config = dict(
    hidden_size=128,
    normalize_top_k=True,
    rope_fraction=0.75,
    init_std_up=0.0478,
    batch_tokens=131072,
    max_seq_len=256,
)
Below are experts of layer 6 (counted from 0) of a mixture-of-experts language model. Rows are named router (the router's row for the expert), gate (a neuron's input weights, with its number), up (a neuron's input weights, with its number), down (a neuron's output weights, with its number) and show model dimensions 0-127. Each number is 500 + 25 x the weight over its row's rms, rounded and kept within 0 to 999. Numbers have three digits each.
After each expert's rows: "comes before" lists some tokens at least twice as common just after its tokens as in all text; "gets" lists some tokens that make up at least twice as much of what it gets as of all text. This comes from a sample of Wikipedia text that the model never trained on. Tokens count by the router's weight.

# expert 141
router:496505475483516474505524520512459513546529521531504504497446487544469508524481496536498526479511511570472446478547482511504502502492535519499510542527526496452486434494481470501547509516497488483470484458479492488498484473525462453501534503499502497520459487480485501511475541488455503505493517541479515450499518496468488476520477475468541525495519523479500502488495510540505520502490
gate0:463498500503459482500505479484477501494493523515500517541423506491485456470491507490466482480482515498522509551485491543481499504456508493502531483496496486484470543552463473474497459509519537474477485507495523526514493496518454512508451507558457500542526512507535503474521512479543511537480494514479511486447467460535480454456510481486507467480486482515502476513511497478486487511509
up0:520537510502514473550498531555503481486494477493496469477534463511529515471519491489532531523515476487488503480502499496525462487530494489474521514561491508484489521465511465471478484451432481483469507509497452490473485538505495492508539497473478451452485514523537509531455523478544480512530508529521474500451507491488515507485517499481507486511495503531452518500510483487455490463479
down0:489499513445512476469486521518452465509524472546496487488525513481539484475447514513503485523490451469510536514515498437505507520477519458505506509525490489525480525501493462493514501439507490525496563498495475462521478479499510472524491498484497505521532500506535499511492468512463538486528515498497510478508488481515511474545536497501556523515495467539508491507538540495474436488486
comes before: " ", "\n", " 0", " 1", " 2", " 3"
gets: " |", ";", "|", ");"

# expert 8
router:489489484539495477507513498470514475519505500529508514467474454485495477518505507522492529478496465524475532526521498494465514509529527492561450547512494491489524497543490457528461471545539466474514475522480483482527518511513520521525527488512549560475522457525486492473544507486507490535508520497459515537501484538531518486470446507470526503476479481472516467484490513499496491516478
gate0:492523517512525527532491473510470533504509478516531512449517522486513477498541551495544469537464484492512508477501532508500481500474511526492501483465476510479501475455488514512548468487457521535516509478492514551491493510499501451499446486549510498520482502463502474495495514491500504493516557516437479453516523455489497535464493506503477503498514454468526514501529498496450521480473
up0:496484465501517504523472504506479548505458532504501454500462512541500461512511512472536535514485505462506501476486503541544458510563489471495477497482535506483520492506526495491565530487480512547520493514571535492485497512454456487500529515540469478487497491501492489488476514496456520505516520490474468460529495457473523548493479495529474479482510502516527519516511489502472525493498
down0:469513486535529457463490495508504492523514474504528509499532514518481504529495519489505559505519487539511525523508495477476473524538529517496538484516492478553503507486513504482543495535495539505511488529501519477507434488531511460532459507475494573479546487488523505476518486537528484496530489469507484487499531458547480477503529517502530538505513533479477517525532534512516463529493
comes before: " ", "ly", "ity", "al", "y", "ities"
gets: " the", "al", " The", "iv", "ular", "ous"

# expert 6
router:487496496532467468507526487514554510509553494513502452477480457462457479536493491511536497487565520535491493499486501466456530519475539558502501512493501463472480493475498498529475480524491486481524529509483478494502502458528495498515491517457528512480522559508509509508509545521485497477505482520453515472507548467531497462493458487521506501514473488511515508549510502509462474518506
gate0:545519496536500495497517481495452542503488489478510508529479489513529511488489512458502463549514500482520524492487488472500507505495466494470561485499498495520484498462514504581497487513521499452508521553507486495441507490491493517478494476454493477477505480514495491477473509479538525542505488453529489483509468502494471500502525463512498570537516455481500451538510498532479502470496
up0:518492525533496534562528508539500514496515436492513553481475503522497492515496547513470521499479498475519526518502469433470515519475482497530506509511452487498473480475487518558511454540472517504520480515494486515515499454521517482479512499499527483503516485555480475504496510441555439493462521503482511495512465519498460508482500505517501485497512492477516498514486457522526488489483
down0:506496491501521489498528495504521516487437498489468460484549493539499486501480486479461511492469486529549530496467464474512481506497493503513507490503490468458506523501464484526527497507486545516488444468517496525526469556481562527498475480474480519512527499480494525539483507464496490467463468458517489512481492522525489485484467522466495497516509508510517473482421530459502514494467
comes before: " ", " United", " f", " first", " re", " 19"
gets: " the", " a", " an", "ary", "go", " his"

# expert 244
router:518529484463503487525504513456539510516488510498523549495476463500527461506517512512467446534548488519530470497495507485504469500514476516534467463482479493500484493495457489466522518492514501541518481458479499486511469532538553475518518469519499503476560497492494509473473467479491471465471501546484481480470506450456517487541482476502510525490515548475510517501465483496511510511465
gate0:485502554521514490494468520500521489561498495509550540509505474520535496505520560497526484538475487486490465454524482491562517459481492512488481504497486505478480521499482470470529517477516520466481498505481537495530517509440509458509492534487489498502523512516465509534458513522516522494503461499511503542499555510445512464493474487504473512497489509453477528508519532462532490483508
up0:497508521510486518485476519488492499538498505485575516492505447504503495440479531517521494546505433448497501490468466495527506471478534510484448486489487498498490508499482450494470545510500477465517547504446508490514501505465530497479541549485518490466516526528499526499494483521520516465529493557481490512505528502464488492539479518493475509473468488474500527498487514481531480492505
down0:468477498496501522521504519545512505582499518519493540515500565514489535479482503512484511473500484521452490503546489510490515511471513511486472496519437563540500482531502503503486487503527485462538468482468463509460465521427474477501507511493511489479479522484531486491497494481541501472521559494472507532510498536502515486471481477510529514510504497527504474538494499503496479494523
comes before: "ed", "s", " a", "ated", " been", "ing"
gets: " d", " has", " appear", ":", "port", " include"

# expert 94
router:490474535490498537498541563475478472470462491485460541532490491510528528521527506530518441488505516462469536521530495456484495507513507501472522510476507456529468500477467498528464460486512513501459529513527508519503523466468456478507482493508521544533494502495461543501507512514510537497500534504486470493498495486487476502551522466489492494496479491505501458506523504474538474475453
gate0:474489497473523508524532494441511480459519520509509515494520511521527546489498489441484491487512501431511536461510505512524505524498479510474529546526464481505530531482481489511482470473441461509487482490497507514483498526503482534529493516471505527465519528486487495488526521499511521493468506528469534532449542523480443505523478553502491472532540526490485509491490508488491480460472
up0:514495509515501515534504516482521507545519501511499492500526525489488512501458464517454541488495539518477465531563489528523510465507483537520494508550499520503476525512536505487524487529468447502451510506493502482461506530504465501546502507532486512513506491516529521476492536454538529509524486521540508456492445462500460536490507527461516502477481468518483472552527498516516495509490
down0:469506534467529528521494493494528500539494499488477474511580504478508484506509474498516478502574514514520512550508556502484504541496478493496542498502506516489513464530505481504471508501503488515513486506490511496483542502515482496535520490468465510474535487511508490549519449532522535518484487519512547488483498511506538500516570495512483501560532551485501489484480495532527501479458
comes before: "==", "The", "===", "In", "=", "S"
gets: "\n", "==", "===", " \"", "S", "="

# expert 170
router:474518488503538457477492528529514505499486522487517505544500523483493487466513469553549543477463533527506489476502514476526504528479436477493483559503498508527505463494489510468513512493517478456516535484476511527542461515527502455498462485513480505473477522508522469482524446497494519474517454518522511479494508486464443530477515484519539477488520505518532486510526468492528498510505
gate0:508523494512485464487499519453523480496491444528510466520494504462520490539536446470493513491483524561528502523498513521532489490499528487447483509466480455552489466516504509545521485488506475504506553491502463482502510475503550517492525520522514516446492503502520480528504521494516508463519514532516478544566499476499504533507524466492521486494492518526460470502502492542495506486474
up0:532561502497505462478526480499489481539494536504504490503550489543515502498460502531497532530469497484520513479528553516505525498519504503477480517498470496468524500483466570499533527502490522492490498461516513560536485464501489473482489478507521523512524471526520514477551500484462478536509495479453526482497492497544482494473546540538500493493507469499481509488537493484504467455523
down0:496532465520477500505479481509508529422492498522478503516483489494467512512538514485452515512521514479478487595515491470510480462507496512545508438489517495520507495477545513514500488526486537482508501514470517525464491489528481525441524505499513479500499472490476532496523500474496519471559468500551454485506516531513526482487508533522469505469508521524508492483513513510519534482481
comes before: "in", "\n", "ar", "ter", "ary", "on"
gets: "d", " |", "el", "l", "gh", "ol"

# expert 99
router:535500493528484521527491512535499498541501481526473483521504494486482504514498466522470504470503501464505524559527478567467494507471535515502502486530516512487467509493515488507549523510487498515482485484486491515524519514520488491474512485519480464492554505505482443518530454493509501521532542503551520507477543509487505522489482551455525529470531529454501493443486547482470528509528
gate0:472486480517490496484511523538501562478511502475511507526492482510523524489509466510495438447494464480492493495496515517514481497516493493506487490568552494547532516546523493502489513512460505490492483479498510508463496484491446481538542494514486486506514483544471497469506482480550506521514544458504504557494513489523525511504508515494516510505538493496513474539476519509459577493467
up0:483479500502512521461534569494507507513503553521489496450507496488520539485458500530460487475493523512505563470527484482451477508477488497489465521508482507492504467481499493512480533465495487444487554500529482486495510561510513469467492464509470492497505509444509513495481514499523476498491505511510521485471502537502481449500522432476527478505513518487488494478504459505457473509509
down0:443489495441475498528471524512475510522514485491510526475531483476494483474482485508517484443516493457455501490536517503478529554501521545475491471510475521516503529535540524492515509483488535567523493497488521506454515499468493483491550509503521484478490490555537519509491478542521493487513512491492472483514496504514518500487513504474443501544484544529499456501512534496506480523470
comes before: " |", ",", " (", " and", ";", "'"
gets: "ter", "k", "se", "er", "te", "tch"

# expert 237
router:483509492505509538533494510436486496522475501515492465518524477449464503493485528503470463531546491512503459529518508516532528475516506532488505491504490485479430454508464516515516473505470521478553549503463482465512506528522472494472529497463504477494491491480538492473480477478447488515459459487500525495480483526489492483499483508491453486478488526485460495470505530549500480505484
gate0:493515448486521460459478533546425491520497485527514491515463475478501533479474497491515450500488463515472487524505495489491459493488535434477502502510498496540488523514503518544518476488535513515511496513493537507496500541481511505487453492543523467521492469503477510467455509506502461490476510501433467497490529541490493436502521513504500484510508478513518498513542480502510511526509
up0:521501512518522488467533493460522558463464503521477541500470489501535455487502503451529499480502477503495517452497514474518541516529500513531477477509564522506499458516546480501485490481501508431518495514546493520509488508500501486491448443497487520519471515465529476527513518523530463538473491477488523524527499511507499520496470496442490503459484486525524510472485501483501504492529
down0:500512439508508498456508507503497508520516510542543518488479497429535470477466453500503486518490498503468449538538502493501490493532465481499509497541506543497529516481529476528521487492558523477508495495523495485491478481484508489464456489514490535524523515497547457494497521536522454484497519527463500499490512530514533460464481486453498456536501468469520497466512492508513499492497
comes before: "s", " of", "ing", ",", ".", " in"
gets: "ate", "ight", "ure", "line", "day", "all"

# expert 41
router:491475501540489526480502499481486498540556505498469478494538569513454507525480453543475490471445499467543520512461468514487515505483554528487515489473511521499477458502496545486492499545462492522487521505490498523455486513532476497485486507514489480461496507441504471493470509533549492485499510517518506480534515524439507530502496508505486508472525504490466497491532493508509512499532
gate0:503475484472532468495504501478469475503491497505488452450522517525528534522512538528481527510519457489463490556523537491479526453470504469537529477521491466471490510474510495488528495489511465499469505486491521482522517485496495500500505516539496518498494484511498441506491480441496469524515519466524497515458543497564522512472480507483524494514535510511489477491581521486518503463495
up0:469476460492526510528448516547502527497527531493536553528505514511508518465478501515492534487504491493529511521543449511538502520527504518475509532521482486460474551469532483504489453511515528507528480496497461548498478522509513469550494537512531470501495516518481506519498492528481491468500527544490475507488526482482467546494510462516466479517452485490516486470464512518480475517521
down0:526486479468507549509506497488489476538493497484457548523480485514470422536506491488485493496460531506504445506490497499511503490481525522471515493473476522509520495460470498473452483508477511513487510562480494488523530488524526481495498494499456485471468532476501541460512547491499483476446480530515493497511499497483506490475447496528450467464510490517511461467509498530526476525488
comes before: ",", "'", " (", " and", "y", " City"
gets: "son", "e", "le", "ke", "n", "ra"

# expert 242
router:488496498527496558545507507454551475530529482466554508473527496474496495488488508512477495519526497500489524521527535495492480496513537526539443524523475518527529447552462506509480516507455512504540490533459473505503503512495497498550518500508519490490523520547510492500465455504527475477482467479448466491494510476496469491518450524506490457491472509501500482532515511502527502504519
gate0:487467514492465486488522559475461477487502503559517457505511493514462496528541535504480512518524499513509460498506499552480509432471450507479486489479502490480488495528480479491492487489503512506490504462476516520548496514448544512501531532531493470506515485503476528497510507498459514502480521482434505552518464462502556498535494479530478501510464468511492489496482485501482514488529
up0:524526484476478521526492503509530529480508491494504486515514505532488467520545527483485469502518492498518470484497448517457503545513520487504510509484472448504543488503515468536442508485520500502495467495496522489505467500443557493467518498538495481492481464503508537491508507543532456516491468502484494548487452499515524560498506533523488449487474505498509554524490515478473544493481
down0:510506459524445512520483540507489492501508522467516490493496536469518511465491508451473487506463530507454513563506490523530489463472508483460523516470498481522494507501484539477513561531491519480487493506517453514561478513469507465485517517469512503466500521487499491471505503487421538530511494505501547502494519501502544485524500519498493485525482529471493510481514531461485526461487
comes before: " in", " ", " a", " as", " on", "ly"
gets: "ing", "ed", " found", "ive", " live", " own"

# expert 139
router:504529496484484487536525530468528481500526498501501544482471503502509512516535460461523445463483454485475454476531498504544493485540476499511468508515477500533500475494441489517484521501485521463554519504493505495497476523495499475477505486515503487448518520507484534510530463454523501484448489523464501495495485497475507513485484498470395523511497477514534507479502485508491514501485
gate0:502523505494494525479423534573491487529525504490541510523477508441516490504538508483455542506529485527509492512526490506513460539497535508471532547494472486498537489511521486489526461514484503520508479514536496440525520503472468510503523515499503457498506503473476533485511542529509461518501507522505514515508485498539448470507449503482503539480523497489511489512513514509474467482515
up0:439494518472523538530529469476515492483487485515492477460518489541544493532505469509468482496513508536484497510471521481516503453521472490561536479497440506523516493439481503460496485531493503467495505463501529511524520492550521469508478469481478528495487480478506477488497491501493487516526518486478513515476497528443508508502513491452467476480490561489479518474520471484507505499451
down0:523508498523468536532513537546544471500485487545470548523448487497476500523484524451565464493422538495504461481489465522534493520511471515523503512532510482470476477471512489525494515489486509543467504533501495490494548485533489511498520488501465525497487459490464514505496487481474493495473475489481479503521516499471502523455482481472494541494473473482466523520522502490500485486496
comes before: " to", " by", "ition", "ed", " in", " the"
gets: "ed", "d", "b", "ing", "ted", " used"

# expert 219
router:537557506478465537515463500495504507531520545447526502507523527475487503523496508512489493490529482500508434533502527489507518523541525503472468473523503459511476524484478503512526538483547519498530546501476486541520461510462504496528507507502526527477498476458511524505535468527471484474498478504505476521476501484475526511501483525507546488468478528527481469469494523458537529474523
gate0:484543521513498486489547499524491504480478481490534535497487510477476492528496517486550495530496490517492474512447497485484543520473503547509488501527529490548486463528508513583500530510518481483474556494475450515492477530457471474486460531517491505518528488524491495469465525496490508493490472513497445435543517492465509501493522528524538500489498472486499497478521531502513494498497
up0:508457470465497519502491533464468517482514480501448473504499497519491488495458536519463524482485546486517519482526508485512455439489512475485549478485472533450502526489469517454509466496475517519500465510506532476496503424516514521471524484486501500503517497471522511525520471515500518516482541478498542548521524472498489471519464443457479493517515503483506512507473480510477511511500
down0:525503460474504467487526473477505488514515517476480485481527462510467532472550507522492544461491516484540521489536439515483460503500506509506505502516523520479514486464508516502466493462466515532480504530498505498463536479529494529470505486475504528499462494504546467492514517505465517483560527532517472517510514471495541523470533553472441475510475507535523478487495495461483491518488
comes before: "s", " by", " \"", " of", " that", " to"
gets: "'", ":", "ed", "ing", " \"", "ure"

# expert 161
router:504492510473470497506488498520459515499520492503524513498489548459498532502474533501481491475537463556468497500465495489517501512522525472495539462513516477542539494510491511488495500523464457513483518512526498479476542472510531487533476508513484485520508529476474474503514471519507517469531549524481477510507509479528498445469436514538441466476465521500511536496520473541502545477489
gate0:499437527495462488498489512525493488450537479495494552525470511506481513482504490516491520473525474505528503509457527470491517485501492511521478480456503492520444557503479485519415534448512515522516531439549512517526482479494506493507464521510500493508512497501465493517505464515441539556519476485501524505507488493526516506481481455508519478517481487507502500500493517516481495494518
up0:500498472481521485460490482505501532505433528506504437428528478495465519500489481511489486519519562490499508494489489488513442489492517520498526513541481513486548496541519514505560495501488494543476481530489506441499515516469504500512503458467479457498534519492502477491484528463508485484477493489547495511481519497519475504495524543499539480489479536453479525537502488497513513516498
down0:494501526524518524492483489546496528490441492553481502500458495517509528485549515498523493496518453473484536496507515485480514535473515488493530503470470499435525491491479533490514491501455495485515541502480545494507509523513483476509491471520514527500494477482458489537524491440486485501486471488500469486450508486512534486523501468503461557473506477564540498503485457503531481484502
comes before: " |", ")", "),", ",", "–20", ":"
gets: "–20", "\"", "ia", "–19", "–1", "–0"

# expert 39
router:489517518455475498510461534517522481538493532512518475481485499489527493540485509493482513509482458484473513523507550542495508486491483499447546469499515494510491517519464484489525544503481515466483525526509494541497481448492473499519479465512507475525536492463511486531514550502518481497519497539493440463514509508450485520473473491564451462512507541519464483472500496508502495475493
gate0:524455472526499462491503481450513509452504485494499517498488491533462551464452501553500493492506483496522511499510537511485521511536523524522486480496458453478450525494518486491490460443531486500496521493494476470495505493508515502495519490511500510505529514549457491423499520471484510506502457471471518530499515482512477505497515494494477530476497495437463461536504508502458508476480
up0:531496480496528462532485448544529505516488505532514507480495485486517476522498500467526460514517515450530520504492488515552490520489478522524526473482523491514511492518551500542464579515490505490508448519481500490483512500490547495500487507495513488487496481502519468546487527531482528543458533486478475506475475478468539492528475512484527491474529509507499540510464532523510557476480
down0:454455517497506535502490485548477523524495491483520513477534508473513490488510513480509487559516467439524494478449495496525500534516498488520491479502473512469470489508510527536491513516498518477519497507479452472477509515459497508506508519466483515525484471528556488486445530559492497492495491543461519490525515493499529506503521495512464485549492551479486554504486538534516509525533
comes before: "\n", " |", "s", ":", ",", " ("
gets: ")", "'", " film", " album", "Release", " Record"

# expert 229
router:510447500490506490499513498488509482515484516500495532524459464496500503487439450501505513498481483470545510475500519484495488501539495533505468453512532469516495453506481501525499471440492484457546554487474493503504495541523462523536484488523480527494499514504474540473480527501514487504531424528488496458503477496475503497506528472550449514521538452511497492514497511497497493494515
gate0:484482489460473500504504511497481520508553528492480509498526519552459437476489474536503467500449527453468491480542518546512504563494510492483531487491500491574496479505484538469450500530493491471531515484510501525543511532478510500494465463527486486555500522508532484497517527503514503493491491513489501490486490479471505528470525510510511531518528508474483525480517491498499504540455
up0:469503491532510518472556507479507517489484518464497440469506476457549495566503528475507482516513526533509524474495493506487467514503508511489455487438513509477495537468536519516513479477493527474523515501491530547486512467520490550473509527470478468505530476513433521507493495485473514464497518477480467503500487513549488475524491458522474495479501506507503498475451496522476502502524
down0:479456527474489534488516477509494518505515549571513483519510501510504509498469539517490510456492540534493510487488520473532497511540460520503508526489518496450434494507539499478534535531500488510507510456512495481546482567501511511477456482488489518489537502492519536499497513494488501483459542520509485498525515534505489489480552482468516458487548507452509505516535511502493488501503
comes before: "s", "st", "n", "or", "ur", "l"
gets: " E", " De", " Ho", " re", "c", " Re"

# expert 234
router:559489469499518506482514458494472517492534523494491496485447511547474503489502436528518535493511500540487523467538489517463496484484529528508515516507501524489482452489512478504525531519526486466484484441496524482466473474512493459521527496448514529565474494490505511534483536510476501486498476543481479489507544539510497501529460522467529507503523509505491549501488507523498526497485
gate0:509524533511504491447465482473511478464487471487487535493501521481505488500484480508491461502504498485480505489508503492474481506521444471544482508490484453523483514461502488495507509524510486485513472492515490476455473468538541504511511552464483523502494408465518487527499493515485524476486488495486513494457506543514499504513486491454513500496447523496501541465491490497522489454582
up0:496471496474452503545520539513515505517485503471514524519517491494517513501589510454493486525480499463520498530475450494506497517498550499492501483500482527485477503526471515523457511471514572469513505507501485513527520506472468528483518499498491492491532517500523525443495511547494427484487483493471489501550516510469481539483493515505479487474517513464540507542476497520507494488480
down0:482521579533489498527463499482475459534542510498488522487467527489488463489513522517497513475532495430532451487530522526493485531512491475495513478549499520516495444517485534486503494517489548482481506491501507482447474491520512499514507543498497529511547466521502500519503489502529510538484498497457526509522478528491512478522507532527546488538491508519476537450496492482488504471492
comes before: " ", " 1", " 0", " 2", " 3", " S"
gets: " |", "|", ";"

# expert 172
router:490484531519535479461500491503492492511500543447477491540488495503483489491508522541567534491507498512480555488480496436506482492480498487499494500449466492459490472545451488456475497458515537539494494539510508519521532499463484493491486508467476488509515492523492535523490513510455516557517488508469486479506486482500475456512529461466510484482496478536552478491507512514519499505495
gate0:474488511471498511508515462500504467497528482509521465491545512530489520445485448522495487469539471505521469495504512508479511550492488534458510501470470479540563517510484490518510512485487504536516496500509516545509496508501476532503528514473487460521522508533457557489491462501533508489491504508505553457491561520472442509502501488524505476536514472498523508470498481488529474486466
up0:518492497515482492500497438539507493488516476527502496487512510540502516493547452500508514505466513492496497485522487513527497569515544472509443507486482485514514509543517481469529547476508502473495480517513493531525498486501485505479467501480466457533535525488492471535486473503510527527504488454470533541477510524459456491466491448504526526491504533503489527569476494513507465508473
down0:501478503505497519528520502515478531471490456492476490519506424543557451492513505460500492477506553500475476509488531461483491448521483462492500493477514506486514443514518523503522510450485512511521517524523510508508516469485523497474493525512524508507458524471464494493496503471459497519533520528511482492433477492470535449503476533519494473474507504462505516472501464496494518516531
comes before: "\n", "-", "|", "=", "The", "S"
gets: "\n", "ci", "M", "The", "N", " \""

# expert 105
router:489565492525460532532493467466541519556551495487499474513550513468475521506492508482495452488530534499522502497485493519535487534513508503463499480470490498504497515503510510523518477511497478544529509494489478492524467512516486477524502489472456474507515498484518478519480490497468506499489453463515462471503539471489489524511514543499414475482459487479534533528492512486495491511454
gate0:450517483499502533546517488495481489493499517521532550509488511484517454486516515488486506507497571485544538514515462524505547478461500479450544469503496494524467519506483427474511496517537524544500531514512493538520507524506474476506472443501483498529498545487488550476469462537496499478506510518505489491531480486462527497532511479486492502507506515500502493538534500487487488471500
up0:519485492487512491497483474512502504495491525501483444504506479493525494541444528482477551462467491494510502488453529504544512513487467495522465504514461510519494506479535494509503507508538498493504491452509531484518503526534466510464508475472498516424508476478532503508496524490520508558463522510488530499508481501486496470446497503476486509511512486484577509454438490501520545481506
down0:548518525538513505483481476455506476515540471490527501477541519477522523506513507529507518488500472493485525496525499529463498537463482497514486533489518516463515483511482515503416502552455543502481500517523499507483500487505472482518499527506541449508495480480470478484484549524518496498529529509512520487472515520515495484508514549494508480486500519501471444477523513564484541526540
comes before: " of", ",", ".", "s", " in", " and"
gets: "s", " time", " years", " year", "ing", "day"

# expert 220
router:475509522478576477484532499532480494518491489526483498550487456494486506501493471496494504499464546509523488487482489476483509477486491505513521520524507514471457443500499519459532504489463497518512490516470521488481484489492508503535486491479487518492488544462511568515535548470499521534509565517469481484520470473496478503498496503504505551500495481530520430478520475496536517541489
gate0:509542536529492466463509502536498524511480511509461518478479504508496508465553572505523486496529518482497487524503480522484514492509457522484475494461492513519479500524492493466510502478497491518488505529527491562514515464518563482517462486479520454475548485532458477509495502517465519520540509511532457484532480492522524477509487494515514495510436492499509462543492484490511468475532
up0:527494462501475530477479481504502501527493543509523481434483450524507517522519516485528508476523481429478512502493474481505473555536518522497473521458540515483498477489465550526515508529487496493433472510517460509508506517529495484528462496507466484500527509514511485516495505470488487509483522547544454468488521484518523489518474454513511540508515540499497493498505549493506489502524
down0:558502488509498489524477531478543526515527472518472507540508474532468472496481473460546510524515550512460484504480528543558502505518495473508500501514531503502518509521467486461472513533504488487497498527538497510512504510468499526539542452521484509515516469539506481509531520514502508436505520500511527529515509475489516467471548451512483503493523473499527506483516495474511534554479
comes before: "\n", " ", " 0", " mi", " 1", "a"
gets: " |", "il", "q", ")", ";", "ron"

# expert 76
router:491502518510501517499477489470499517494435492499529507523460426530495546506442525501493480521513509507467463512490497507513491503514465479483507502515474501498461524515497515495455534429499528491541484518530486484471495499511497465520482471493504551481480511479529520507515479490545492493506494463448517545507502527526513498460494466471571493481474515527508494499496501549511502486464
gate0:489505532491508472508529455535476481500499505529496469480481449538516488461456505511497505504459518459525488474467527525518515483509466482525492503493490491478521516506522530480504497485560523516476476494497457484466527438488504524481530465498523502510487500457522466510541483481528550496503514565487488554526461531536494516472494476492494516500512499455492470523504446488494500518515
up0:529540526512491531451501484498496496509514532504545484538486484518538501511506489519467562522530494491533527545457494510487500520446480521502519469502512476518507485457512530469464542499478513509467498492486497456495508488512523542512530502484453451517470514492465479507518526463540521508439528503487492501493522505519483481506507477527531497529518484502448484494527536501514458526536
down0:521499507537481503494466480493495498518512466493549539530492475480530512532484500534491523518484507493520549506491494494479504529534486508551502488493474513484555453452510519520464525465465555523466501505501471500487510488480492500470507469476509496483479536460484555476532482503520539513502473511511496463484554497525512458533445493489523490554503467472493475462490515504484503523513
comes before: "|", "er", "al", "ure", "ing", "ed"
gets: "it", "d", "ed", "\n", "ur", "t"

# expert 196
router:476542502475488495466533501538523531500535454529487518562466488505509489508488476445520529507503515485471558493497511538490466482491486499499519534500488503512512494477522501532542502522500535530507498509457520495473479479509481472513490468470457496494536531498526468526473478452523483488517504494481453484498545536505544444468510535511496512454517502540485498501474507496542515481493
gate0:527485499515500510515493523508499486499500545544530478479472505545497459445502514491544520515493556487475521522497513493497484531483524489496473520536553494505490497456487503530453501478533495463498499509512484534506504510545517510523441459464498503534540489437489533505530488481478537510472549524477496511454458490508490513477528516447479497523492490534511492527507476516508501523499
up0:479527478477497565514515503488530519488527563486549472475480524485524493526485548533516511487525496527476477525473490497524490469521496529503469505522463469501460518510489527487501454501525516480525497495485488509507449493544517528471483512510557515509504517442505494509536474447494534534502542491469460481518454507525481509477510491492464526510501525497497520504453495489475471485515
down0:515505552465496517535507474509521472516484539478536468483488536464497510547520492475490531457518497498489501488497487525463535459495496494531492497467507488541478506522489538488527495510536540526522551466499496475540508497482482523493514558521515473488515502482487527428519517483472533477512469459510507482463482483467510484494512486533499528512520510521544450476482517501525460525504
comes before: "|", ":", "ian", " of", "ia", " S"
gets: ":", "\n", " |", "ger", " team", "ster"

# expert 205
router:487521488511489463516508497478526507533504512494486475499491540469509498489529509505488553497506473479487498469495495507509472547526536532498543511471497506515498489549517424496484460489535493510528527533460486511471450471495529474494536510539496522445485519507546505493514513506526509546506477540488517495523503512474530478489500487515468477457453481473548525531512548512510479465491
gate0:531454488477504470514498518519489487557467524479474513511487488508512480460534493467507535474451485462474446512472545457502507497483523498503492479495480495501530484493528449545507504505521485489497532484463473539536515481497517500502474504479477454483513479501506504502545504442529520507539513519487480520488477525512473509447472462498510531523515497559468511512496506487521475517548
up0:476488456461484493500504522533520494521499466510474489520537485489523461521475486509494475463473535515495498518521471528486498476492466527488517487508522493550491485439512524511474503526501479469503467469528522491538535490520482547496494490529523483525473459477482447518506463510475525471497486482528442512442532446494515488484514496508499444480495524473514521521453477509477496495471
down0:473508531487498500503532518520498441480503464521481485501531483522495499460528502515501489518500503474494502482513451504526504477491462454478494515479603494470487522538489509472490545523475505516501463511492533492486493503482518495504521474521540457447487545499479513538495501493540496510538517510505533486479482523440525475502517551498487478501490531460487518451503487495511523493523
comes before: " of", "s", " to", "ary", "al", "ure"
gets: "t", "ment", "tion", "ation", "ction", "ion"

# expert 59
router:523491509519469478489478515480563504513517498473519520477513444490502521565486473477502483503519466508500531512498477461498501491465591478475501494526550523490516457462488502534494474539525528461549492549465496498504529478524498478498504525530521534498544486500510511494489506498474487486509477492464517469496538532506490503485467547483533481478512519522485514504521508477476483497479
gate0:501479507521512495489510530532486460507499551471495474554527503483444491507493489498587520560469485473495530522502539498471546540492446535469484476505533478528489498529484520521487517484515500491508538502484454530492511488497499516491527507493510499476494512526540524480482501517480503508480502543481474502520527507485508459519479511477500435505483436526489515483487493483528500491516
up0:472512513482495491510481489437504532480502454509521515468474515523516512500479522545412477438565533574480460483502489514501472507504564461516464544524486505462502528499496505482498492509505500479484512516515528493497502500488506505504482509493501513482517510516478504488512506464554513475505512456511520501498465503526517507488527486502498532509480520504498478490506518517456499521441
down0:500506455503490488505507502476518478535470521524522538509477477480527476537523510499477507476489510494534490490498474511555422486484535514482549493513505538471526477511484526507492479527479488530446485470486497489485520530494504517512515474478467524503443537475507468453512523499513520481497458512505466474496515473499465507528554488491461511427523506496477497485497470485487469507462
comes before: " ", " first", " f", " re", " st", " p"
gets: " the", " The", " a", " his", "The", " their"